Below are experts of layer 6 (counted from 0) of a mixture-of-experts language model. Rows are named down (a neuron's output weights, with its number) and show model dimensions 32-63. Each number is 128 + 24 x the weight over its row's rms, rounded and kept within 0 to 255. Numbers have three digits each.
Before each expert's rows: a language model's description of what the expert responds to. This comes from a sample of Wikipedia text that the model never trained on.

# expert 55
Description: Sentence-opening words
down0:091130176140044115116147117121130098146138136075119182132160125099110102116074124113152180123155
down1:095102171089155163083140120146121109097107121091114134119149125121114125116116146118111112154134
down2:112135123130168132143114102105140123145104146123158128157110150143081078108131110150163123151119
down3:125140122140138137126145103113143143143108114130116105132132110139129126156112126163068130142099
down4:138109158127144101110170144129128137121109100155163089121125158106124094153121126095152168101139
down5:134070088131153127164155147128191120124118112109110105122152108162108126116135137131107164170154
down6:115096114118135123108095127132142148113133104149123147161078164091126136150134177109109141103119
down7:145147086124116126131155135133081109106145114139144126085139094141143149149142132088129144131102
down8:146129134119129104127114119139111143107105132103120111135091137138144082106143131097082140146154
down9:128098142136104152111145133119115138120111136149112123114113157141152107151106154143099129110144
down10:118175133130173165111150119175136133114159135116114110144167127111133124080130113153125158137120
down11:095137130134089102142088135102175143139146108107138137101136131100158153128100155148116170131108
down12:145060084105088131127132124163073114139125090117114095128121126137130104089134142131120158181142
down13:116087146112116178133151171105107107151078160122118129112138122145117101161115086155122145125154
down14:137141085142088078118090096147162137125122146114150136069125116143126125153087160170124137140150
down15:110108133157108090144095137150165138084108101168167171119192115095136124143139111129118146147111

# expert 49
Description: Name-start and word-end pieces
down0:110095134130100154171123150130125173177088093132114115141086093098163116070107156083109111160145
down1:131122089121129120147123153123110152107136134079129106123139170122156154151173103131107107129143
down2:125103132116104100155143176099124147083143094098151121142126146122142134140115089140155098097091
down3:156132076120112129118131098119114117149127173143100110150163116149145119095123092139137105151105
down4:111107151127170123080115187093140165137132124151104158202172133111137153082122145117148115115164
down5:156098142148123098136124156122111099117165127129140100108071090114162129129136102107115110104121
down6:138078155107078120154156149140146128132127112131131132118169142112136100117122109077109131094131
down7:130092141100133129086142141110084115142096115148115095099134096129122158126125094112114141140130
down8:107118148104122061090141124103122135126117138103143110161137131132151158123136201156135211084125
down9:149117101108125111175121138117134142153155121126152138101130113098145110122161134178158120176096
down10:086130111111114116120142127099147164102113127117161146128106130121141096144109125135148130145120
down11:151169108186122136130092139127137134130144140067156138118084121132142109062103136123130144119119
down12:106175144174076105091161115140129129150126143106107121142105149105100093103135131109091106132126
down13:148135101138144141141138087149138113143140142121111134163189124127132134104167091150165155106171
down14:132157082100162120118147136114151143083163142114144123121113088122129089141126128123143125138115
down15:163123144157116120136130167118163119114105132113143123149142128166123100129103168130147087143131

# expert 9
Description: Hyphens and list dashes
down0:124137131113119165131137129110154167114112112142126100167121128131110105118117159174156170132123
down1:186121149128123143112150145148078147161125114105116110156157121144136162112143131114150168143137
down2:154118151095161137096150142148198118089133178124142127148086102123115125131146062141131124171142
down3:105113102108106118110138081084159111161124107139162149125125132131130171149120112130126128129097
down4:148129137116130166126092145143118114160140070126110133113114140112111115154140143121150091146146
down5:125137163127152099103113138112191106105150112165117097130090142108139143108149058129103159139085
down6:093144129087101106116122137158111150119132112102106122099115185126196115121118159131126139125137
down7:104133129138133173153112074087074177109160160158132131125093129149111118126089161120093128138106
down8:147109170107115114107131132114140182140122096147153136130159135139109144123132125142093140100117
down9:150129130134133116153121122146122112088164121143120163138110175126107115134169125120128164137135
down10:142107104071109108145123167126121143092135148129147139139142134127111125126117168134160113139100
down11:178137059124142148132140159148165141129099134161156097156125156074145134113127148112137115106110
down12:048133073144118143127149121092151156165112107164122140105120134140134100148121148084134142144071
down13:116127126123136133136149136137086086144128117112117113141150108162140145154147114159135122138153
down14:125106159150153057130126126112076129123153120132143111104118097135186112149123125134098082174112
down15:090111127121116101126131139142103139120153118132089087159108178079133132125134099119124140146117

# expert 58
Description: Biography infobox fields
down0:121106130130119105096124116122097122127139140123118097138169101105113092107113120153099121144112
down1:124128149131157166122107114108104056115162093163133153125112124123172097177159118125088118144129
down2:128136136157169141127186117108122169156106113101097184155127126104077176125136128167145167112139
down3:159137093111121101140112136148095172137169122116141129112153099116137124120163111149142123129147
down4:085088138161179119102115133135148123151142148138103181169180104103089174149136100106120142120118
down5:104154154079146137110154121116112145169105104144117151101139136156185102140110113126100132100125
down6:139140125152138120142154083131151162113111126132137120093148143158191143107079131100150162124130
down7:132130111081129121103075132158090161108103127105135136171110123124139112062141123177107133126122
down8:112116132143127104125153139131128122144119145160095129099126141149137139077139111170126126133141
down9:134144116162147134132122158120105130140174115141131166153121105130081142109143125160120100129118
down10:122194105187094138156127139132078129169168136105072125108135156126159141153148124131159132128141
down11:174097132148105172103094112124124071136152104110131115086114083143151096112126151151090103153094
down12:133096124122122123095155133140171162063160121126130111081100097163115120138074089100147112105138
down13:117114163093178126125120137130157095112157160118128102161099142144128135123135134151118134161134
down14:140097078090121126129131131127117104159176124162152145137122125125178157142130142148070104142135
down15:132127140157142161112110110110093128124151125081119106133140165110148127152130148157103142132155

# expert 48
Description: Mid-name syllable pieces
down0:127134097091134113109128137129078133127124128150070103112084141157115088070090127114116113113129
down1:132100124152119183132119160147134138129144118128143070167135106140176113160153092114147165126140
down2:164133138188093107136094145125120154195116103109144099085115154133138120101116138103113131102142
down3:135187100086162117159135095135156112121140128152096140083140111092094085116173153157122107109173
down4:106114138124161122139141138116116164128094160114122087147134114125131106112117122111083096148126
down5:182163166164132113125122118094102156115121143114145090151122102118078125124112089133118109122156
down6:083114107093108136126122138129118150148117116111158100162143146142072105087126066123076126099142
down7:170151165130107141122143154183135115128146154127114119079149152136132149115128149099129172120151
down8:124174122105117144161141180151119137189141145132123108119095139132121091096137091096144108149135
down9:162110100103161170089132141178130134082125106109144153113148142116115149124133121138101129098061
down10:112166093149162124146140098089099156102135153133179139116159116133143099136117121165150113145171
down11:135119086160102161119148117139087146161116099123138152159191094105123101096183121143159138131105
down12:138078128165129189169173110149113169115107110136135150154164163116121141117128129126157068098095
down13:144151116113119120143130134195159123124159097161124124160106113133108150156169082092129180129119
down14:121133137143107102129132104184111131093124118155150075122149079123123118149083135115115110110131
down15:142104099109085149131139124174078157106109129131130113148115099145159120153124095131082153119137

# expert 43
Description: List conjunctions and separators
down0:093090111143140121151130100115171157086140162162138142134073145137129111110129175110100148086137
down1:150127137152130126117134138146116116124121136124148103098153153174138123149104126123122087132085
down2:120120139111156133155133120119121118156139134138119140130148135124134111134123168111119115117136
down3:125152114103150167116147129132113144155131123182135107093131158100117121156151133167108137165167
down4:145122128132172146111172122139138124143113165082151160137163141137136146122115099137182121107130
down5:128109073136103143168143138095120136128123128115127128085142133116128129138086130135166155151145
down6:143127108109133150144121184159123084115146148125121152146115145114164160113164145166141093087166
down7:164150113137146121144074166165115166155116134136139124105107134155159127115140134120087084138116
down8:149139101103146140149118094132096121107156072108145118133134116115113126130112138131147118098132
down9:144139099161152119150151089162155104111123133135136100120125136148098106146109077138153131130139
down10:135165143113106113139125143094125179114159113123130134142149166147143112133132089122089122095174
down11:170119173109107127159096127099126127111154099128089089102108139149090116106106103133084106111174
down12:144145145114163147141154120122177171155082143122115114136118135143123131160128140131138106067162
down13:114109121133142141129081111116099116200188125151113156141143143112094096152138070118113085117102
down14:108161151146108115104101101144152114143146149127131116100119120127106118144137186101103105101099
down15:099103115093150164135148169115097120116141103131124118123089155126112101137087157119161101175164

# expert 0
Description: Clause-break punctuation and conjunctions
down0:130112154070150137141116110097155088163088128141174129155137178138138118131102120067137170085101
down1:166134114086130113126154094119129145102138125154122158147110109145121139131090121140140100165141
down2:144163114100145114125105100098112100170102081119126117159115157129136122115123146136129150145140
down3:126102113120156160134073081096140141093122120156160125102128122146139116113138126143120125148179
down4:135169140076128169145134153161153101101140135138108094145076121145159146175137126123113093182135
down5:110120148122103155088136137098161151132114133144135135138139093120088139114135150139159088129138
down6:153182165126114104116129133124148111087140122175127138143142111136139135149165132118134122116163
down7:107109130113150165126075130085150105122118124113132112149139075104127138064118128142115124117147
down8:093110115149132111140127141162138114112154115124137154087164104125106114131144101151168148102117
down9:151133120112130116137186162068089097169121134112110091134132069115101117123089104129140098113171
down10:148095118111112141131127107113137118092106147128138135129090129111137135125154118175117133181150
down11:105107139158109138109147109169143144152187139121121125121154102189114116123108109137062135152106
down12:116147138140123109145113119143117129132135144116121153106127177102118107185129113126130149091121
down13:146114142134125160089153202145116111139094123132173083120138102113139141152119131124135106123153
down14:122141161117116154132113123107134163112111139127091116118141126155139127078143138111084105125158
down15:134166121121143118117139168114168117136132101157105177111040128134106107098140117125095147137108

# expert 2
Description: Paragraph breaks, sentence ends
down0:160120120187152151100157073135152123176113151110109118126129136149135155134162138170076093120126
down1:154135168096104160094111130127093115107110155129120165129152135107133139102121095130159107157084
down2:104158116132167109098156106135180119161145095139142119089139145118123143115122125161131101131108
down3:157124122176131133159113114109213145159123125090120146143109145098123172122124093138106100126137
down4:152123092122156127062105123096153107136134116082130104120117150112156141132099099101152124146175
down5:111110120097146141116146069081121129158095111121091115143115131151101107113087074138121072105112
down6:155115093107152117146111173103078108113166104132148104132143141139154113144138136142116134135122
down7:137120158191118109154145167105132120132099151098153149166134100143192148127093122110111133119122
down8:148161133110152116115076113152106112148114134126126148066126135120176169148118122090140171111163
down9:123146108138125092117083139138132119145167118181118156153089128141112119110161145110100100167120
down10:078099127133130147146107129139077071097089147126133156179151076131117125121120155141147161095140
down11:108112144163098155130157125138113093100125136097188108129112105092170134129130155128151138116162
down12:118089156142141112124135133110140104180082148126122128094152107132095128170139159095130138115149
down13:133162131085152134101145126122134121116129126127107171164143127108139147122149081117121119125098
down14:111172158130169120108124128098108113122105167116107138114086154138171114139085122096074121129095
down15:131100117135111134158151130157122131151132087110167103143135118160128114141119154150146146116171

# expert 10
Description: Mid-word fragments, titles
down0:117144098099151133150099105127134082118131114145129106139117138109159116121127105076103123148100
down1:170109131119121136136110078132137126110094099132115167076131113105094137143122110120124126146141
down2:151098125135086134111089162156096136131116130104111153124150127178123100123139118140153201139149
down3:139095108139123129039105152154101119105105130129119120109171139103116112117121121140100125143111
down4:143121100119122130126164119109182114106157143160071120124129130139127121119159130123160127133144
down5:118146122123094169172079131153114109117088138140130151131106128115139117101113117142090174167104
down6:084140142132141113113117117125113103099156150122110052137111123124138053144137116120079101146115
down7:107111141135108124094127126109164135181105152157139123142111130151127080145101156114148103135125
down8:153119161131136123135129153131110144124162101128160104111137127128103133064094115146161157125137
down9:139116154101127127163146074143161126108109148152078124096121117133154117124137089122096121121108
down10:142143132140148131144146139126145137138181145131116178120145166140114117132078160119129157061120
down11:106162160109130127137128084152073142125087111153085143145139109132125140110140079113162158151120
down12:115110113135147165078098110122138137124112130166150167143113079128163128138100118113174125096145
down13:126124131130117106170127101126153143143118116153128126110122159127139111107135126123102174147166
down14:112109094110071138165141134159100118132099164173150102080125156149147153143111117152114153158114
down15:173141095132134133103087163136139154109166117104153133125126108134153081098142124104119151137165

# expert 34
Description: Word endings before breaks
down0:127106122173115097143117161153137153139152136109178117156131130114119110142159142131117191138136
down1:170153187169135120143145146165167110149134134127057138081107134110111119133115091139102101153108
down2:134123120111138137136108128083114139133144112096122088095115086151131113127127136093137070117116
down3:161112123123117116082126190125115121164148158097130119092128177169127154090182087144134185147097
down4:132111159101125139134113123110106157119126117139117134130131084151121112104093111162151158087135
down5:121128112113109139125123132165110124131133133163104104148129125114136121132132145144101141141126
down6:102112164107155164164121107102125135149149148133142120093131152157115130145086081113143127103130
down7:154154124123117106129120129144106177096145113149102141146160109095187086123151153130113137137138
down8:103120152135160125128143116143165119128137130168159146134138068136162091146114112074122124158130
down9:144163136130131132098158116114129176164134092125142110152131131156147123100123117106100169101119
down10:121175133125152129125110119134111095175142146152132122130126178114136139149136121141113093146154
down11:113170129149118081086188150144132147147141138084137132156132174141127142134120130127093120120105
down12:150132089145178131138131119108127131106124159125093139105116131148137093084165132139114175138133
down13:118153136142120142130159114171112161103116122158090135132170141114164123155117158108156107131115
down14:090178141128120108160064118133119064153114088099098086146121130138139116143123108100106104129144
down15:126078103091121161115129131121144126146107167131149110135113118129138120156158127114131116134139

# expert 20
Description: Tables, coordinates, list markup
down0:191156127171117108165165144142137130141153139118123127124129101147133130113174139164148139128158
down1:151174095105111125157113080122143153127146118140103122144151119121093067148112106075096128125146
down2:136087110087108140138102106164134116187134102130104118049115126123143116127133146096136106098144
down3:130175113113156177124117200129095126114139097160099121076161165131067111116121108131151151135094
down4:111135165115127141115147133166127137143090147089156127087141141109119093119146139138124128119154
down5:094150107141169155084098104126131107137136106125120075129131142177159155161107153158098146141141
down6:128148114110094096132126120183146071169135106119130136126087155087134110115143135125158104100177
down7:101187165147135114104110100150113136093140118155168115118073100128146100153141072131102124152155
down8:146141102144142151136122122113141130132134161148119187093130151162122103133149139122107130141107
down9:102146152196136162135068120100141092076160142123159134119108146156178112143129157147105130133137
down10:108136128113087114138163125103112124148148098140113158136116130120105120148100098109077115134162
down11:083089124143122098088141139144127161163101161131155126120108125121157094088176129130123147109116
down12:094163189122114111100134156125131169079163139076081154132123111158112129128125134095124124164133
down13:121165090128148115123141094120152148155103111143092153118137145150100135124068120108143095109133
down14:110124139163107102124166137123137135139156164129167107113154135133146150121142128114145113154117
down15:126105125120112139111128123110133091161128111105156136089147087104108170149150101121103124132115

# expert 1
Description: Non-English name syllables
down0:159138113122128111125126153111159124172166156133124146090170136147147122165139132124136125119151
down1:166139097151115140112145149162095142153082142152146159188168133081134136126114139143114124137154
down2:153106107122089120092126148138119107135129085125155114111117095155123108120136192144129152145152
down3:114126130144122084163114114115117108103108152134124148135100170120141121097122135095129136128105
down4:115142144137084150090143129157129100128130185094141127129142155119130112175118107132157114110132
down5:172104157141155131140137104131154082153129121154116123110161132133112096144097129139155092118101
down6:168141131098114189122119123128131190125158112140108128139059143136127142121155118139169123150130
down7:104134111084144115143079156121146102098138127107115129132139117113144123190150170112122138090094
down8:151119064169182162111166129105077171097105077126119128163138119160144119122153135126138106108135
down9:136146101130145127110112154152133150146086142143145143142138155116089146151123122140054118070115
down10:084165130102161119098097180108110140095131140124136150116159142141097125144165143124123112111129
down11:147097139177163094117141141097150103120130121150141110173138140101064142105157127112163141157101
down12:134129102137122107151082162124147124114144114133094141140112149149126140143109180115114111099103
down13:138140129145094169125119136157142125139127154131075179168155128106137163143129165128176136117136
down14:105142112133086087176120096086097156110114143120130146101144115126160109117144098070136130105118
down15:147124168149152132129120125123099147135158136155188135158106139156103158137133143114107104116119

# expert 32
Description: Function words after verbs
down0:124139127136140131131149103099117115143104141147182115100153143113130151157143153158136100108140
down1:147138167126112159159116157131079149124137102103159153150119109109112130125120137093146141072163
down2:124113129128157135150152117151115122109159095158132121141140105127117149128105119124158187160085
down3:135138206096143136140115096162114136107168141166187110132117169117127129120102090106153092134116
down4:158146154149157158142083100114108129170122112142127090095136172131132106143165104105090081149141
down5:146120124103125111135124118105093150101118123118121106098150128107116159160136090072122152144144
down6:139140153158138101155131114107168108126147141113129148151104123146134095147087125110112103142101
down7:121164178124094133162172158146078137161158159095117126154152133094143111127111160130089159159123
down8:120118113172135177165120162140136101142139174125111109152136103164133118149123153132103112120167
down9:128138127121138130137123140092136124115168096169100118151115119110118066127144117150150102139138
down10:100192106144129146099143119152152112125152145147104139083152109121122153136103124130111102115141
down11:136124121148177091163100120110126153118140133118114150156127152126161141133108126108120138112141
down12:095160141123156121117171124134163156097127098090125179138156129138102144123114167133122123123160
down13:137141143110138114104154114153119160095172147157135071127152120099114129129141125176149136084137
down14:102121109137109126109136098121183133097106118106171092088122111138123158108138172153115106107135
down15:119122155148087121136143132129107127124158136174134174086113147155167183110080150136117138111141

# expert 3
Description: Capitalized name starts
down0:128177132130057151159147151126137106118120159124132150132110131111111081076144138189141064096134
down1:071123144097159171104111139138111132170158113104144185112130164125154103121148122116138152102151
down2:115116112149126131112098084123135136130152116137135133119113137132148110140115160116086126117137
down3:091110162125152112119153079156137118154118118140142155104104105163175165138122154136139142151085
down4:106150152156130126099155096127130097139128144125136102121130105176109120110116152134121133119156
down5:146119159087108141144141142118112112124156110111111117073127115125121109068118108138109147090121
down6:120139119117150096166106099141139155117113121149109148123091154129136127113138149129147121106127
down7:102113101158098103106106143062128161129114103145082129159118135167130134129107135069139122151123
down8:147137147123079092173165150136158134179141155151128135084111131115099129134098175088111107113162
down9:096105104164127112114143104100109133137153162149107154133116119124110171167175173151078139149142
down10:137120163176174155101140114152109142140179160108147159119087100161105113151174116129140125162120
down11:137146118152126159070080163130105140137080138135163121118126142127151128155145186128128137133147
down12:163123128112165114102139119137127115112168116132145151123107094100092120170152091134173181121100
down13:150144136160165094122097137114126124148073144123118102123172128137119189078118190144074127146122
down14:124124118144141142145142137180116147126120103113126098103123103161194140152095121125150127190126
down15:130120133114118171116148130163185125114097123106094119116107086127113146132110133108176122111135

# expert 22
Description: Foreign name starts
down0:149138115146104129141125140125143122148093148090138133125089112102165119104127069159131128162126
down1:122155138159148148140090129163143140120130145137137131117112116080096116131141123104164149112124
down2:097185109130122152139138124171150127143156118100156121132103133127123110137132173132153102132110
down3:105152153118162125113127109133144106106131125117149117110134150128132153121137128123123108134129
down4:169120093112151112150100127068111118130121121119144123098135118142093117165143097147129086122123
down5:113141121158085136142119124092156120088156154101132153065114148114145126114113195120097066154103
down6:118117133138136109142119131144116138146155131115139127093108104109134160093105123156109119125184
down7:093147135094144125081140088114144110095118115147157156067102155147112094123143137120110171153170
down8:143102082104160096095121077128122131127144109174148122154103110060141123126128115120149138135121
down9:144122093131148126056124121145110130107129120152126094138132150122147140151126143141141115127141
down10:153084108117106122100149152119125159086113155117104123170088128151111118134088134153138139142119
down11:141115163126079123177141139161178121134112128066121139125107101152113109103137079147098098124141
down12:164125138116168176107138090115110107130143085098137155122171132132133130111117066110136104159136
down13:128104134182135091117130167115115083132149117115126144103097152074102112188172129144145120147122
down14:143148102114126124126145155110137106156060096137147129148128160063131146138117097132095140120128
down15:150113118151144130118130126095156147140143127144096125107122116117145140148121126116154153141130

# expert 42
Description: Line breaks in lists
down0:159176120097106138133108112128152145158124120124167133144174155116124149145083143133107089124126
down1:182127111112129132125090117102124116131125097146153105118110129128166138100149099093108099168189
down2:122138097104167137133106115148111153119137124142147128129143132098117126156113131146110119137124
down3:133113126121117121151112171137105123143125153163123099152137137150160136098117130162090112142080
down4:161087102113121099115139177129098126155095115120135164128157106117185067170129116137136195110154
down5:138142148097098148121133094116131130195137137135143156153108168121120138120145130153113117146101
down6:122148139175124120089046100136091116141117176134129104082106142150112157121145142091122114151097
down7:134137121135118134146123125112141113150144157151100130153111127190106113175162069105116140076122
down8:143171131119141137063133144077120134124142182099168140149161111135169122093118172141136108127068
down9:117100097165151122104148096101133074103087132110126134149090150129092183153140123150152156142108
down10:162109149113135123147103083156150138119155106092085079159106120110125116153132153118123129143133
down11:082141169113153142117151088135132158066137076122093117095164139146119125148092117099120130142110
down12:118141132162111129157140111102149083142127149110137103109122121140133133147125140100120140124115
down13:153152123116141152170126115109109134120130129125123149120154070123157192094099139111111113145158
down14:123087123136099092138100126144105130161106109179114141135109123132123084107146145091093090147127
down15:138129140100115109171107118120139106130141144144103130138077136136132153137143146153166154164137

# expert 59
Description: Sports name fragments
down0:112140128106117163078169137137140199118101126046113112169183177144112112114133111118078127157135
down1:123063129151163119111118120096121142117129115134109116148108125109118117131111110138116103115123
down2:164124107156129108188154107153147146127136122099151108148091125142119145134142101111149155138167
down3:113132126109126145096146121156097134116092126149136116140120158137138113116148130134113100170158
down4:119129086126116134111095150128139098157102153126143125070131139113100089186105150128152087077110
down5:079106126098128152165139131122136162098152108120117165087104199138117137148117155187151142151120
down6:125079124151132143102132148124116142211124170168100107125168136102130147111155132142152175135076
down7:115149128098123160130110133162134127130153095135154113076104126118130145132116160103137083133158
down8:130167158159147098142160107154109143117108133131143162106131138133100115102154112142109123105132
down9:114146160126143119114167157109126155100097171099152140161151148100129131086130157148068097087113
down10:153110077149083105161097178126133146112119114073107108145134091109161131137114148144181182146137
down11:133128133177122128127128141129118137129115156160106135118134117088125147131151125152139098135111
down12:148138150119137121132088182133148165127107132123101138110132156131149135118085152153111109141178
down13:128148126148110120143128148151132112142159121126103137128118113176154139123088133081166095138123
down14:157133099090084139142106136098119175139149086112111074134120130124182138169150154119148146150131
down15:111122130118155156079172104124109091125121133152155156165130119139155131134105116096074090112132

# expert 30
Description: Romance-language name pieces
down0:147137151125130089104076115149136141115168116131123185117148128124099117180107114115104087121105
down1:121113122095128141129101117161128179125146119111085091085091137113153109094096124112127138114121
down2:155090149107117102142108142160128097128093115171111135102117103116150114099079121147111140170188
down3:158141139112181141092150102125154122166149063141127157131136136135162113180154167163148079125153
down4:111108130081124140073104116131128140075123146144132117105152148170133150107139127168106155098076
down5:158159096156167134123185109138117128155183103105176116121150135138099096134140162139168076121171
down6:102174147124105129115130157144155103148106151158111134101155140108117126097161140141160187159183
down7:099133124169131136127146122129133112089143167118102141156143151119098114131127171090177124116141
down8:132120123133115140134141145162119090136123110100149161152110147105112117067130130108149113113171
down9:104098134103128088120142117116144164117128113135125140132084125147156143122106108138139135156142
down10:101165129151132130148126128150118191128102105097122155146143141122108117125105109109116110071108
down11:162090108113154129116140131113107128132128120130079142108120102111100133133129106105159136151104
down12:158152133152167117119157133140146122142137145158172083140145113130115115131173129144133127144080
down13:152145086135096101135120122119096108110118148137185129127126107139126108179138105115083148145091
down14:118120129176115091170140140140130105154114149133140155141146103118116151121122146113103137094119
down15:106137111147111109151080162158130152152104154164108147114133083137109096160113157132121097140127

# expert 51
Description: Sentence-ending punctuation
down0:104132146131132132141182128068173168122071102161173155138101118125120138105161136114109114108129
down1:111085111144116115132128133156104117106128141140105117080126174156110131117126116154134135172104
down2:134145134124107121088131151153146118150113144144057099138132157152135121140120125097124125108129
down3:136099159126129151121122181152178126153125143136159099128111083118123127092154169131145077124096
down4:116085124100120161110085123135122147112142104102129155137162144133143127140091134113089152112125
down5:101104166111106166137120132158163132140134100121150185154144120120111128136145142103099147131130
down6:168121135075129109116152137120135115147115092111088130096125111123144144130138107148124097081171
down7:167159103096104121106107128108129130143147126112142090109165148194177136131141113131173137115134
down8:145098109121090173133141165109108130141145126115124127153131127134107105114151150151140121156154
down9:114186118178128064127089139131150110123104142091117139139144167128163175120139127136139176146132
down10:071126134108119157156122141163093153137127141142099132156062146124120086130130133127114129119095
down11:114113133146143143093145152149147084105165112139126153134152099070160145123128144114082167108153
down12:111210108099155116154082110125147096123137101115135110143125141127148114142078116159140111151111
down13:112096178120153115147136152102088167100132151138121149086117138097148116126177114119129175141147
down14:144116139116092142092081108178112150122110162137080122117122212123142109145126126161108146120194
down15:140107141147148093091126170180120130155133130128098114117100140133114155162141133156099116146114

# expert 35
Description: Suffixes and list separators
down0:096072157116194157169141147118155150162147139126161121117134137151115131122126083120176133118130
down1:163116123135152161178119141133095155153159184125089104144124116117145092116108162137085144126101
down2:122159133140123125093128092135093148080151094140113091128112148119141124158102153106126181130123
down3:134119117133098152172152124160159107107133133161114102131168157113126111136091157130155138118125
down4:175091134153113155099120121102118126118158133149163110139158080124135096168147128105100173132144
down5:095143120088207146120132103080125110126147110133132123143122164142132087136139109124137130084101
down6:154125127142155101117177106121149135142126181099092107133102104156120126167146127119125099153117
down7:051160161128136147101152165119074116119109120159084138148144096130154119143139144103128152131125
down8:140134130104077162086089123085077135122138106103133158130181106112127131136133134136127100136090
down9:128159107114117129107132104147084164117161126091125133150152105108104081132097120120134120099116
down10:114171163164123134119155107124119125102085123120145093144098156146139151120104156136126126124121
down11:148169176145122167117136134126108090113134151153084097112142102128134122101106135187103131122115
down12:134161136139107140131143096104136113095153115129100114097160180181104117164130158093095126135081
down13:143124139097108159101137103144095155127146128097101124120121139151109144143116151112126110126169
down14:150137156108151160125130073112167096113176107118143127133080149150136144122144197125114123179085
down15:132110114091173109129093127141116143141103109141152115085162104125157189101131123144134168101167